config.yaml
hidden_size: 128
d_expert: 128
n_empty_slots: 16
normalize_top_k: false
routed_scale: 7.68
balance_bias: true
init_std_router: 0.0106
lr_router: 0.000422
num_key_value_heads: 4
rope_theta: 10000.0
parallel_block: false
lr_head: 0.0111
dataset: "wikipedia_en"
Below are experts of layer 9 (counted from 0) of a mixture-of-experts language model. Rows are named router (the router's row for the expert), up (a neuron's input weights, with its number), down (a neuron's output weights, with its number) and show model dimensions 0-127. Each number is 50 + 15 x the weight over its row's rms, rounded and kept within 0 to 99.
After each expert's rows: a language model's description of what the expert responds to. This comes from a sample of Wikipedia text that the model never trained on.

# expert 5
router:48 34 55 53 84 59 74 68 60 57 36 50 47 36 70 58 63 26 57 54 61 48 55 40 60 45 55 37 39 34 67 33 54 45 38 70 51 42 32 35 68 48 52 57 24 47 67 36 31 27 59 38 30 61 47 61 63 67 82 74 37 35 79 07 29 48 41 29 65 58 43 49 52 45 53 77 69 53 65 15 60 58 39 36 32 64 64 62 58 31 55 25 49 66 37 60 13 56 40 41 60 33 54 45 34 59 39 60 53 60 28 44 65 51 63 30 65 30 51 41 49 35 58 75 71 70 47 35
up7:68 33 54 57 28 48 57 51 60 51 63 40 33 45 59 40 60 68 38 51 68 63 25 36 27 22 53 50 68 55 25 42 20 34 68 49 44 63 56 40 46 47 24 30 26 83 57 65 30 53 54 78 42 49 43 36 29 29 57 79 54 60 83 39 44 26 59 84 74 49 48 72 54 54 61 70 53 75 74 56 52 53 56 74 64 62 40 51 68 45 50 43 39 47 62 51 31 72 42 34 65 60 33 22 70 79 48 39 62 56 39 39 56 48 69 34 65 40 57 35 49 51 28 61 60 38 43 47
down7:64 29 79 76 57 53 52 64 47 42 37 55 31 44 63 61 62 56 54 37 64 42 37 36 51 73 48 73 78 32 52 46 37 65 65 30 49 72 69 72 41 51 32 44 36 50 46 46 55 49 65 56 51 48 46 66 45 33 55 44 36 63 58 33 53 60 39 82 66 38 57 54 52 58 36 45 83 36 69 52 27 91 38 67 46 91 32 46 52 18 41 63 32 78 57 38 44 47 56 28 57 44 61 66 52 42 60 35 45 26 40 46 26 31 31 53 52 41 54 76 80 69 37 69 62 62 46 66
up8:49 24 26 74 56 57 64 62 51 46 28 59 63 44 38 62 70 34 56 59 60 63 61 66 41 53 52 57 49 30 49 60 35 38 33 45 61 43 55 23 73 51 66 15 50 29 53 57 27 46 59 61 49 12 43 64 38 79 65 38 43 54 82 16 45 35 34 41 44 23 61 65 53 43 41 49 37 69 52 33 62 38 66 31 65 66 60 05 68 50 58 66 15 72 38 35 65 35 45 39 28 66 36 48 37 47 48 60 47 50 49 65 58 64 75 36 47 27 57 42 42 50 51 40 46 28 47 54
down8:30 51 38 51 59 37 63 53 01 11 44 74 64 59 79 48 64 39 49 55 50 55 56 46 53 37 54 20 59 39 54 18 44 32 60 29 44 48 47 46 39 59 38 42 46 86 65 22 40 29 81 52 47 67 64 33 30 49 29 67 35 57 61 52 61 38 44 30 73 62 30 53 60 42 67 63 57 52 68 41 59 36 67 49 34 46 83 58 72 54 52 50 66 53 40 41 24 29 39 33 45 41 45 39 76 38 44 54 54 52 46 56 42 37 67 51 44 81 52 68 61 37 22 41 41 51 31 47
What it handles: Commas, closing quote-commas and linking words like to, in, by, into, would after verbs or nouns, as in traced its origins to.

# expert 13
router:57 42 57 74 66 46 53 62 64 51 49 56 66 50 53 82 49 21 26 53 71 51 27 70 61 60 65 56 75 32 57 56 38 47 32 43 96 42 43 29 12 42 43 54 32 28 56 39 60 37 45 62 45 62 54 28 25 60 39 44 53 39 59 64 66 24 64 46 39 79 62 65 48 63 38 89 72 61 52 45 72 54 39 29 45 46 46 46 59 57 32 73 33 42 51 51 43 54 68 52 66 83 35 31 47 63 39 25 30 46 55 64 47 27 34 55 67 49 54 49 59 54 69 37 38 53 62 63
up7:74 40 39 56 57 51 32 49 60 54 51 62 48 44 31 41 58 45 41 30 60 33 60 46 28 39 47 40 41 28 52 35 53 58 62 76 74 38 95 51 54 41 33 38 37 50 61 28 44 42 50 57 49 34 53 65 72 86 68 48 29 38 45 60 56 54 57 59 54 41 34 72 23 40 60 66 53 68 37 07 67 51 46 55 32 24 58 71 59 33 77 74 31 52 63 35 40 64 39 44 58 69 44 34 75 76 83 23 62 48 59 65 32 41 29 43 37 35 47 58 66 36 55 57 58 39 44 38
down7:53 50 26 68 36 77 58 27 37 79 67 36 54 48 18 32 48 50 59 45 62 34 17 59 41 61 58 45 36 63 54 46 58 51 50 63 82 28 52 37 51 69 64 41 56 37 41 41 81 45 52 48 34 64 65 61 40 52 68 49 77 26 66 65 48 36 52 35 78 58 49 48 44 21 83 54 68 33 33 57 44 38 35 67 28 63 71 58 40 47 49 49 53 55 64 77 49 66 55 50 55 54 35 66 32 21 58 44 45 61 57 44 50 59 54 50 60 65 20 38 46 81 65 40 38 10 39 65
up8:55 27 62 62 47 59 78 48 44 59 34 38 31 69 48 57 68 24 16 38 60 62 37 73 54 46 53 62 44 63 61 40 50 59 19 26 66 48 58 46 68 69 47 37 58 43 47 62 42 27 37 52 60 58 62 39 46 50 17 59 41 70 51 48 50 66 52 57 66 57 54 44 51 63 58 56 43 51 42 49 33 48 62 37 49 55 58 43 70 45 35 45 19 38 35 47 14 28 68 39 44 55 34 51 50 41 44 62 32 32 66 50 54 29 80 75 41 37 47 00 42 53 55 15 17 75 68 38
down8:60 49 33 39 74 53 39 56 60 55 55 50 47 44 62 70 22 60 78 63 43 46 45 67 57 55 69 53 77 25 18 73 30 60 39 57 59 43 47 33 55 42 54 76 39 53 44 63 52 91 67 52 33 43 51 55 27 67 32 23 53 50 66 62 30 53 64 41 53 79 53 45 66 61 50 61 48 56 69 51 26 94 61 59 29 52 43 62 31 55 28 42 53 47 38 57 59 41 74 31 74 61 54 35 20 80 45 41 32 73 52 65 60 57 39 54 43 54 41 49 64 66 21 50 59 36 74 40
What it handles: Opening parentheses, quotes, brackets and dashes that begin asides, abbreviations, figures or years, as in (GENDA, (5.9%, 14–1.

# expert 15
router:48 65 46 60 34 52 40 47 58 78 20 45 58 35 24 58 48 56 31 26 48 71 63 40 51 14 55 42 62 20 38 48 35 48 47 46 40 41 29 53 60 41 80 56 35 28 38 60 72 35 55 52 36 67 74 55 46 45 51 68 42 82 34 71 42 54 69 55 56 42 16 68 61 32 65 70 77 56 42 55 34 71 63 49 38 37 48 30 56 54 33 57 56 48 41 74 48 65 51 37 26 25 33 56 36 36 46 38 40 45 26 56 42 39 61 73 34 52 55 41 49 49 37 36 60 27 28 12
up7:39 44 59 46 49 46 27 53 27 58 24 79 34 54 37 57 47 35 55 54 44 62 74 46 56 74 50 40 32 45 51 51 26 33 33 36 73 52 29 48 65 26 32 48 20 50 49 70 52 29 70 60 56 54 25 37 31 48 55 55 56 31 39 41 51 38 79 57 41 37 52 46 53 26 64 58 50 60 58 32 68 64 59 34 41 41 55 54 53 67 81 43 33 41 19 44 48 20 51 44 50 50 59 24 28 56 68 74 27 45 63 54 63 24 70 37 48 48 60 53 30 45 30 55 50 03 61 22
down7:48 79 42 26 44 55 52 73 49 49 52 44 72 69 30 55 44 48 46 53 55 26 73 50 63 51 29 30 59 76 53 59 39 54 24 33 34 55 37 21 70 22 55 74 31 28 64 59 65 48 58 52 51 45 62 52 69 69 68 36 51 53 48 48 59 15 53 35 40 65 52 39 67 47 44 70 52 41 70 37 47 52 34 33 69 40 71 16 49 81 26 46 58 24 33 57 42 67 59 50 43 43 44 57 43 77 28 40 51 51 44 35 24 44 24 84 45 53 51 45 53 29 23 42 73 57 44 42
up8:37 51 72 55 62 64 65 65 48 68 14 48 58 56 57 44 50 59 30 51 74 83 41 57 49 51 69 36 71 48 61 40 59 14 18 47 51 58 56 24 32 45 55 42 33 14 47 57 52 38 29 66 53 46 56 55 57 45 42 61 36 74 13 47 50 29 47 66 45 52 84 46 62 41 61 62 40 31 44 39 51 60 62 44 54 34 39 48 44 52 60 56 46 87 40 44 60 45 39 70 41 75 67 46 49 58 61 61 55 68 71 59 59 92 42 75 45 64 41 52 57 59 35 28 67 36 31 24
down8:52 22 78 73 31 35 37 58 53 47 44 28 50 63 51 47 68 52 55 58 62 43 54 49 64 57 54 53 34 52 58 65 69 64 44 64 59 62 52 45 66 63 04 63 61 49 49 26 42 56 62 55 40 54 41 60 40 58 67 51 62 55 28 67 62 63 52 40 55 33 32 60 30 78 77 48 37 50 68 35 27 31 42 96 59 46 70 28 83 71 31 47 29 63 47 75 49 60 41 33 53 42 54 51 49 52 37 27 55 55 53 65 47 32 82 74 65 44 80 68 51 21 38 37 56 51 66 46
What it handles: Colons, pipes, dashes, line breaks and headings in infoboxes, taxonomy lists and tables, such as Area code:, Position:, == sections.

# expert 8
router:45 34 68 47 34 61 25 71 60 41 52 34 55 33 37 37 65 65 58 37 61 24 43 48 47 50 63 32 80 71 42 55 54 49 21 37 47 67 23 88 40 51 74 51 36 38 45 35 35 73 46 64 83 29 62 33 36 46 78 69 21 58 47 43 50 42 46 57 47 64 47 80 56 41 54 42 60 33 41 25 74 51 79 29 47 61 46 49 49 61 37 35 64 62 45 57 67 23 55 27 40 41 75 80 41 84 37 44 66 51 30 37 45 52 48 68 58 58 60 49 45 56 53 57 44 33 56 45
up7:29 70 70 58 54 63 44 58 51 53 50 43 55 29 54 52 53 58 55 52 33 65 59 59 53 58 33 72 70 41 33 58 63 57 49 86 55 31 30 15 42 58 19 32 32 74 32 56 51 38 53 63 69 47 59 45 57 48 36 61 71 59 43 69 53 48 46 31 39 76 37 43 45 59 74 55 46 34 34 71 45 45 12 06 81 44 51 69 57 46 39 67 29 74 31 40 51 30 60 65 63 36 61 64 49 86 31 60 62 52 54 58 82 63 35 54 60 34 72 48 62 56 37 46 48 53 51 45
down7:32 40 45 42 64 72 59 52 36 30 61 64 43 59 64 71 39 42 73 35 45 35 37 48 37 37 11 55 35 38 70 76 38 58 66 76 48 39 32 31 39 33 33 47 50 89 40 46 45 33 60 61 62 62 56 72 45 05 41 49 71 43 44 54 55 42 62 29 48 64 65 52 65 69 35 54 57 41 47 79 67 50 56 24 80 32 55 44 53 39 55 46 43 44 47 59 47 35 50 53 42 39 65 66 68 57 20 40 43 60 77 62 32 15 51 62 29 46 62 31 61 45 33 52 39 50 59 22
up8:66 33 55 67 52 47 67 49 48 52 46 67 43 21 24 97 37 23 51 18 73 21 68 45 63 44 43 17 51 33 40 57 47 54 57 31 76 68 49 80 62 21 46 16 36 48 48 37 63 52 40 50 73 38 69 32 45 64 67 31 53 56 39 45 42 62 51 41 68 60 37 50 39 53 50 18 35 60 53 56 27 58 65 34 70 50 55 63 46 45 58 50 48 47 44 63 43 42 38 42 37 23 58 54 40 44 39 43 87 43 63 69 46 48 47 59 55 51 24 48 42 60 85 44 49 40 40 62
down8:70 41 34 51 60 75 64 48 60 47 54 49 41 36 54 39 50 69 45 50 41 56 39 20 49 44 61 10 56 50 40 46 65 47 47 33 43 33 76 75 49 65 51 58 40 63 50 31 10 52 58 38 62 53 27 49 42 42 62 45 67 60 77 44 54 46 60 31 39 28 55 32 26 28 46 55 76 31 38 34 22 49 37 26 44 81 65 44 69 51 38 53 33 53 56 23 53 41 71 44 39 38 52 31 17 52 42 53 60 79 72 43 62 42 66 19 32 44 48 39 73 55 32 24 36 37 49 66
What it handles: Pipe separators between cells in wiki tables of sports, election and astronomy data, plus semicolons, colons, dashes and list hyphens.

# expert 12
router:38 46 67 64 52 61 29 54 30 43 64 63 29 59 29 58 56 37 48 56 47 49 53 56 18 72 37 55 33 65 56 68 71 49 17 39 67 21 32 47 23 50 36 57 34 17 60 74 40 64 35 14 58 37 59 51 36 39 41 76 45 63 50 60 34 83 71 54 37 46 31 21 61 57 85 35 35 51 53 30 43 41 63 61 36 56 66 31 42 42 64 56 64 53 70 40 65 33 36 58 59 84 20 75 56 54 46 47 38 54 70 41 65 38 65 40 51 64 55 44 47 54 59 54 58 57 40 43
up7:44 58 41 78 20 66 53 61 31 51 42 60 20 93 46 49 57 48 39 45 31 51 61 59 79 57 36 48 28 53 61 44 32 64 46 61 55 63 64 44 40 34 28 63 56 42 73 83 40 28 64 52 56 41 66 44 62 48 71 56 44 35 62 50 46 28 55 50 39 74 49 40 54 58 56 56 39 46 72 32 38 37 55 61 60 63 62 55 50 79 29 76 30 29 55 71 60 50 21 44 18 47 36 42 31 36 41 49 59 73 45 59 35 34 44 51 56 26 53 53 71 45 80 57 92 51 44 59
down7:60 50 33 28 55 59 50 62 58 21 65 53 62 69 60 66 61 69 50 49 56 39 63 58 75 53 46 73 41 24 44 38 63 38 31 54 46 47 59 42 38 99 26 55 46 43 49 43 64 54 68 36 38 46 52 73 59 68 57 75 56 37 47 64 63 59 22 45 43 73 48 51 52 56 45 42 70 50 85 51 46 74 42 71 65 25 58 77 30 44 38 32 67 69 41 83 60 66 66 44 52 62 51 37 45 78 54 40 49 47 50 72 76 49 29 34 76 38 71 49 49 67 31 35 33 49 23 62
up8:46 53 23 58 45 27 56 51 42 64 45 44 42 68 49 72 57 31 29 20 50 31 59 34 52 61 47 62 27 66 40 66 42 62 47 51 73 35 69 42 45 68 41 39 52 72 44 66 30 58 08 20 62 40 52 57 53 44 70 71 52 25 48 30 59 76 51 65 68 40 45 56 30 83 45 45 48 64 55 42 44 49 44 40 42 34 61 31 35 65 54 38 29 68 54 52 42 24 46 77 49 67 48 59 40 59 40 86 26 51 27 72 40 52 38 44 38 15 40 16 34 43 51 40 47 39 40 38
down8:50 50 59 69 54 55 45 38 36 31 55 38 50 79 37 11 37 29 51 60 44 65 20 38 44 44 45 50 33 49 27 30 58 41 53 49 49 30 54 49 48 69 46 47 68 19 67 32 51 44 56 40 25 60 42 81 61 41 27 71 38 59 35 64 38 46 72 60 60 41 53 83 45 20 54 16 27 35 65 23 27 37 58 54 53 71 69 55 34 50 49 58 50 84 68 37 40 39 36 40 48 40 45 44 27 48 54 53 42 56 47 62 49 51 52 32 56 69 77 59 53 43 60 16 23 49 59 29
What it handles: Articles a, one, the, plus middle pieces of common adjectives and nouns after a short letter piece, such as large, younger, largest, smorgasbord.

# expert 24
router:46 71 56 66 67 37 44 70 43 49 65 41 53 33 16 54 45 52 63 44 31 43 50 74 44 26 50 44 55 85 66 29 51 38 51 42 59 60 63 54 43 26 50 41 45 38 19 39 70 49 62 64 37 56 56 53 58 29 40 40 40 52 31 19 73 31 45 60 33 38 69 49 25 85 52 56 74 53 27 34 58 41 29 49 63 56 27 45 73 36 68 64 44 49 33 37 70 50 60 41 57 52 73 41 66 66 68 34 71 47 37 79 33 53 57 33 70 59 37 30 51 39 24 74 40 25 65 49
up0:81 44 57 52 60 46 56 35 46 54 51 44 57 40 39 30 81 66 59 70 64 77 33 31 37 60 69 55 46 61 76 31 35 69 47 53 62 45 28 71 49 69 36 40 25 60 47 63 53 34 61 61 70 27 73 53 66 61 49 86 40 44 25 44 51 32 39 38 87 58 49 50 41 36 57 46 58 72 35 65 60 68 61 17 73 61 48 36 40 48 20 54 31 29 58 61 71 56 39 48 44 58 40 61 36 39 50 47 59 54 50 40 43 48 63 40 67 41 38 26 40 41 80 66 13 67 52 48
down0:70 52 78 51 66 60 56 34 32 35 61 35 35 55 35 33 49 55 43 54 44 44 45 47 50 46 70 62 63 50 28 62 53 31 69 33 42 60 34 82 55 55 25 75 63 42 62 48 41 50 24 53 53 71 65 60 31 72 57 33 60 77 48 66 51 70 46 32 59 40 72 21 53 47 44 83 78 70 62 67 45 39 45 31 53 63 46 47 39 72 42 57 46 52 51 64 36 32 52 46 27 16 49 81 47 29 58 59 47 80 55 30 30 68 49 32 64 54 62 58 68 62 57 49 06 49 54 45
up1:51 86 52 49 37 34 44 79 58 77 39 48 75 10 55 47 44 17 53 27 53 70 63 45 27 50 49 61 57 75 46 50 44 43 41 46 76 61 25 44 38 51 47 52 32 42 43 42 53 42 54 67 37 00 53 67 40 58 11 49 53 63 44 67 29 51 55 57 72 53 89 50 32 46 71 53 53 32 61 50 27 46 47 44 69 29 57 59 36 23 42 48 35 43 61 63 67 73 50 60 47 36 58 65 57 39 48 55 35 42 57 52 49 66 65 34 68 47 70 45 50 53 50 51 59 46 31 52
down1:30 42 40 30 51 65 63 55 81 64 42 60 30 41 55 42 44 49 77 53 35 39 54 69 38 14 71 53 68 44 41 44 62 55 66 34 27 62 45 45 79 29 35 35 50 63 47 69 24 48 48 67 63 38 82 53 51 46 68 45 49 43 55 36 46 63 70 39 39 70 45 47 81 52 52 47 38 58 25 40 39 31 45 64 37 43 48 67 74 48 56 58 50 47 58 44 44 62 51 82 42 63 83 60 78 29 61 63 48 51 66 25 39 46 38 55 53 77 49 24 47 27 57 61 10 49 36 73
What it handles: Uppercase letters inside acronyms, codes and call signs in sports and broadcasting, such as CAN, NCAA, KARP-FM, ITA.

# expert 4
router:69 76 46 47 33 50 31 48 27 35 45 41 65 64 67 49 72 23 50 42 35 32 74 49 36 51 48 50 69 43 51 55 37 53 32 46 51 65 61 51 32 22 68 45 52 61 67 42 65 56 49 32 51 34 41 35 58 26 47 53 52 47 47 45 53 50 42 65 53 45 27 46 67 55 60 37 37 66 45 17 79 34 53 32 65 47 30 71 62 73 51 73 14 45 60 45 39 48 36 38 74 59 17 46 56 34 22 36 70 39 55 24 36 58 48 27 50 81 25 42 65 78 40 67 40 67 69 62
up0:47 68 18 32 29 41 47 86 34 47 38 53 75 20 48 56 41 36 19 60 32 44 31 36 53 07 39 64 41 53 54 49 64 62 49 50 26 43 81 48 64 46 47 44 38 63 48 42 67 44 27 40 71 45 71 34 46 49 71 50 56 43 50 47 64 20 25 73 51 48 46 45 64 58 46 71 44 26 45 50 58 33 70 33 55 47 36 98 66 64 36 37 59 51 48 43 42 41 27 37 49 10 32 49 27 44 39 38 61 63 53 55 43 54 43 61 45 34 57 66 42 63 60 40 49 55 66 47
down0:43 51 41 52 50 53 90 84 42 62 60 55 30 55 67 46 45 71 21 71 96 61 30 29 46 52 39 63 43 49 72 50 69 56 36 42 61 47 41 51 39 68 50 47 67 70 17 33 25 45 34 66 57 66 46 61 61 47 66 52 61 54 26 55 61 63 60 41 43 46 19 45 56 30 64 56 27 56 95 39 51 66 33 40 36 49 47 52 61 64 63 31 54 34 71 50 61 47 48 55 80 74 79 63 67 55 58 28 49 66 53 37 55 45 50 50 43 60 71 53 51 24 42 53 60 31 53 52
up1:54 51 48 60 51 60 39 29 38 35 75 40 78 81 65 40 54 60 49 54 32 55 62 49 36 40 47 58 57 59 52 28 30 48 53 16 80 53 65 60 61 47 45 25 19 28 64 74 34 75 39 70 58 34 11 54 53 66 52 33 32 58 46 39 66 39 44 29 43 58 51 36 49 65 38 29 31 60 41 33 41 34 37 54 45 69 42 44 53 40 45 36 25 74 43 56 43 58 38 58 61 43 33 59 67 51 37 41 40 24 56 38 49 32 33 42 58 38 15 54 42 29 74 58 84 55 35 75
down1:77 49 55 31 63 32 60 30 80 20 25 28 33 53 66 75 34 61 55 63 66 65 68 33 30 49 69 23 60 37 42 51 99 72 48 70 49 46 44 43 55 58 47 55 59 63 36 32 32 87 42 53 61 49 58 74 48 75 33 62 71 73 69 57 57 44 35 39 41 74 32 61 38 61 24 54 63 23 54 48 58 45 35 54 46 59 62 74 36 61 52 49 43 58 30 43 63 40 76 42 34 56 72 50 52 70 52 45 35 50 54 50 43 40 38 40 58 67 56 47 42 46 38 46 63 54 37 59
What it handles: Opening capital pieces of proper names and places, mostly M, J, R, S, B, as in Mississippi, India, Melrose, Liga.

# expert 17
router:72 36 47 11 48 84 52 26 58 29 65 50 64 62 44 43 38 39 46 56 51 32 37 25 74 63 48 48 35 40 33 44 52 46 59 24 32 37 45 31 82 51 40 67 45 53 69 52 59 62 31 52 46 67 28 57 61 38 49 46 21 57 41 64 65 63 72 62 55 55 64 51 37 58 42 58 67 69 65 19 62 90 71 67 66 57 54 63 65 83 65 49 63 51 33 23 33 63 58 54 69 71 43 62 58 75 47 43 51 65 26 47 45 45 46 33 52 50 39 26 42 74 51 64 53 65 40 66
up0:49 49 27 57 51 53 62 15 60 46 39 62 39 55 91 67 51 63 44 63 00 42 41 67 60 49 39 66 66 56 48 46 33 49 63 17 35 55 44 39 60 41 75 37 31 27 48 66 53 26 64 63 58 54 24 41 55 55 54 71 36 66 47 25 52 55 46 29 50 37 56 49 45 44 53 39 61 48 55 55 37 69 45 71 53 46 46 41 75 84 49 09 37 41 30 67 51 32 64 59 45 46 45 58 39 59 18 36 62 48 43 56 65 39 93 49 44 45 39 53 34 40 42 69 57 49 33 61
down0:59 36 38 31 50 43 62 52 50 24 41 53 59 43 75 56 39 55 51 67 62 45 48 79 35 29 51 84 26 57 69 65 46 39 87 37 58 57 32 54 39 58 85 40 39 37 44 48 67 76 56 34 53 55 37 56 55 52 41 42 56 52 05 08 54 68 88 41 54 41 60 56 68 53 49 43 67 37 65 61 57 53 50 51 45 53 77 52 39 55 49 75 44 79 42 40 64 55 46 36 60 51 39 66 39 57 52 25 62 50 83 53 48 55 38 82 34 53 44 70 74 48 53 46 61 35 74 48
up1:52 37 21 48 64 69 51 63 68 60 34 25 36 37 51 43 38 35 42 35 32 63 70 67 66 24 27 29 33 51 60 57 32 41 26 51 45 26 30 66 44 41 72 59 50 46 49 85 39 39 43 58 29 59 51 45 31 49 58 40 67 53 55 57 48 35 64 47 54 46 48 69 65 55 67 57 38 35 38 68 53 74 75 61 37 35 61 54 76 73 47 05 56 64 67 64 57 45 58 32 69 32 40 47 20 52 31 48 46 48 69 53 69 57 63 28 52 48 34 90 28 63 44 44 46 53 35 33
down1:56 46 48 26 60 43 54 42 55 46 57 47 46 50 58 62 64 44 57 42 52 67 46 81 43 47 37 58 47 51 62 70 44 53 61 36 54 39 51 64 39 15 33 68 64 55 59 70 25 26 42 62 29 24 49 30 42 50 71 84 05 59 63 43 49 37 67 51 61 42 35 43 41 61 50 24 38 62 86 48 52 33 48 61 54 65 72 69 28 80 40 43 36 61 23 40 75 78 49 46 68 72 56 38 58 42 65 63 58 44 72 25 39 45 44 44 58 32 55 27 58 25 34 40 21 53 61 58
What it handles: Line breaks and heading markers == after sentences or list items, sentence-final periods, and word-initial ar, Ar, con pieces like architecture.

# expert 1
router:36 42 73 48 46 42 53 63 41 45 56 51 57 25 48 43 56 55 36 43 47 34 34 23 50 47 53 28 55 73 38 44 66 55 40 65 42 61 62 43 46 22 69 65 60 50 40 34 28 55 53 57 33 64 28 65 79 39 34 35 42 62 40 44 81 41 63 59 50 44 71 40 24 52 53 82 86 47 81 22 58 77 57 50 44 46 49 58 62 76 42 51 24 37 71 54 41 20 63 74 41 72 51 44 74 49 38 70 33 86 62 33 73 56 55 58 46 52 47 37 33 29 56 47 49 32 28 54
up0:53 47 48 65 43 63 22 42 40 54 42 73 60 80 39 52 64 41 37 32 51 41 44 19 25 47 49 51 68 50 23 60 47 60 67 55 54 55 33 55 07 60 52 39 25 59 27 46 52 61 66 43 55 51 35 43 51 50 24 54 59 77 51 31 66 45 68 53 44 39 56 48 59 55 65 51 48 62 45 61 35 74 53 37 62 50 60 48 59 43 60 37 44 54 29 64 47 51 36 49 72 26 66 12 35 40 69 41 45 43 57 54 61 39 41 14 24 71 23 35 57 43 70 39 16 04 53 61
down0:66 68 08 20 53 48 46 59 42 74 32 62 67 29 53 42 52 57 83 53 31 47 74 60 61 53 58 53 47 53 36 73 69 44 41 33 56 46 55 61 46 68 75 50 56 58 57 66 44 42 17 58 69 57 56 39 37 67 61 72 50 46 69 60 46 42 51 66 79 52 63 61 62 43 56 77 42 83 55 36 59 60 58 27 44 35 38 43 46 57 33 51 57 41 50 63 47 42 57 68 26 53 32 43 63 12 75 58 57 53 35 31 36 69 51 27 48 49 39 57 60 16 68 72 76 34 56 31
up1:57 67 51 73 67 60 64 42 47 51 42 40 44 67 41 41 56 29 44 39 15 43 56 47 58 52 68 27 61 64 59 58 33 67 48 50 15 53 34 53 46 56 21 30 42 52 32 34 31 61 39 42 35 33 40 59 71 60 49 78 39 38 76 42 49 40 72 57 59 39 59 35 40 43 30 91 52 41 48 58 52 45 66 36 75 21 41 30 33 54 57 56 31 38 86 30 39 32 74 66 63 70 38 38 32 24 58 42 71 71 20 36 53 62 38 57 49 46 65 32 68 44 39 44 60 59 53 42
down1:58 61 56 56 48 57 60 39 36 43 32 22 25 67 82 43 66 44 52 26 35 32 80 47 70 36 66 43 29 36 48 64 49 63 23 51 42 52 44 61 20 57 42 75 62 45 50 59 43 59 44 41 42 41 63 46 52 70 45 45 76 42 57 41 54 52 78 56 75 24 50 65 49 40 15 27 41 22 34 68 45 48 40 27 45 68 45 58 50 54 46 41 44 49 55 28 54 68 33 47 28 69 73 37 33 32 59 77 53 42 46 40 46 29 53 44 44 08 76 30 34 31 41 32 63 63 53 52
What it handles: First pieces of split words, especially single letters like g, G, I, h, th starting a sentence or name, as in It, gas, George.

# expert 27
router:35 31 20 54 75 32 25 55 63 45 20 31 62 84 49 54 64 65 56 66 61 37 73 41 37 37 57 64 49 59 75 55 56 72 61 72 45 45 52 61 47 62 62 74 38 69 69 55 66 52 45 36 46 56 24 48 37 80 76 61 17 31 68 71 62 49 80 53 61 74 47 85 49 49 60 35 74 42 56 60 51 82 36 45 45 54 51 70 48 74 47 54 57 55 52 57 53 74 40 52 25 54 43 60 59 68 53 57 34 59 48 62 48 38 53 58 56 35 58 38 41 84 53 29 54 63 40 64
up7:60 42 55 72 37 60 40 69 73 54 20 68 49 27 42 54 46 61 61 60 25 59 48 42 62 50 59 54 77 46 67 31 25 71 51 08 67 50 57 62 50 33 53 65 57 26 39 63 70 48 30 33 46 67 37 73 50 63 32 44 55 36 17 46 67 68 58 53 76 37 40 64 61 51 31 30 48 43 42 63 49 35 57 57 35 62 45 51 53 49 68 18 52 44 33 86 64 52 40 61 42 66 45 76 44 43 70 49 65 72 57 61 78 49 47 31 37 44 59 40 23 76 78 49 50 42 41 43
down7:21 66 68 67 73 49 37 61 58 32 33 46 44 38 51 50 50 63 71 31 62 30 52 46 49 48 71 65 72 51 42 53 66 51 34 64 56 70 59 66 44 64 59 69 58 49 49 46 51 72 89 57 22 40 49 53 46 45 43 47 58 56 33 35 58 36 41 67 44 16 25 99 69 44 57 58 35 65 65 61 52 43 43 74 59 68 74 50 55 54 59 52 43 55 54 54 47 35 68 38 24 30 48 75 71 59 56 26 55 21 32 68 44 20 62 50 55 19 57 48 76 46 58 32 59 52 69 47
up8:45 51 25 71 41 48 31 38 52 64 63 62 57 35 51 57 68 57 58 78 41 66 46 46 44 43 40 12 66 50 37 55 44 64 49 37 68 60 38 66 68 31 67 48 46 52 38 49 40 42 66 51 49 47 67 60 64 37 43 69 38 51 47 46 53 45 73 43 50 66 34 82 57 77 59 36 39 23 70 65 62 39 48 75 61 44 50 99 26 49 68 25 42 73 41 65 43 80 31 56 45 61 52 76 68 66 53 48 35 44 29 62 55 50 31 37 85 58 45 37 64 52 65 28 53 56 26 21
down8:32 42 69 35 55 51 26 44 15 29 59 56 31 32 36 45 47 43 48 90 45 73 49 49 76 62 38 35 65 59 67 51 62 51 91 50 51 68 76 37 41 55 28 69 36 61 45 58 62 50 46 59 44 63 61 46 57 38 48 23 49 57 45 68 56 41 53 72 29 58 32 48 58 43 54 26 46 67 27 39 50 28 62 38 59 57 42 75 30 56 61 25 68 49 68 60 58 42 45 71 43 46 53 79 75 15 41 58 66 38 58 50 42 63 23 60 30 20 51 45 60 29 56 65 63 68 48 49
What it handles: Prepositions following a noun or verb and leading into a noun phrase, such as of, in, from, during, between.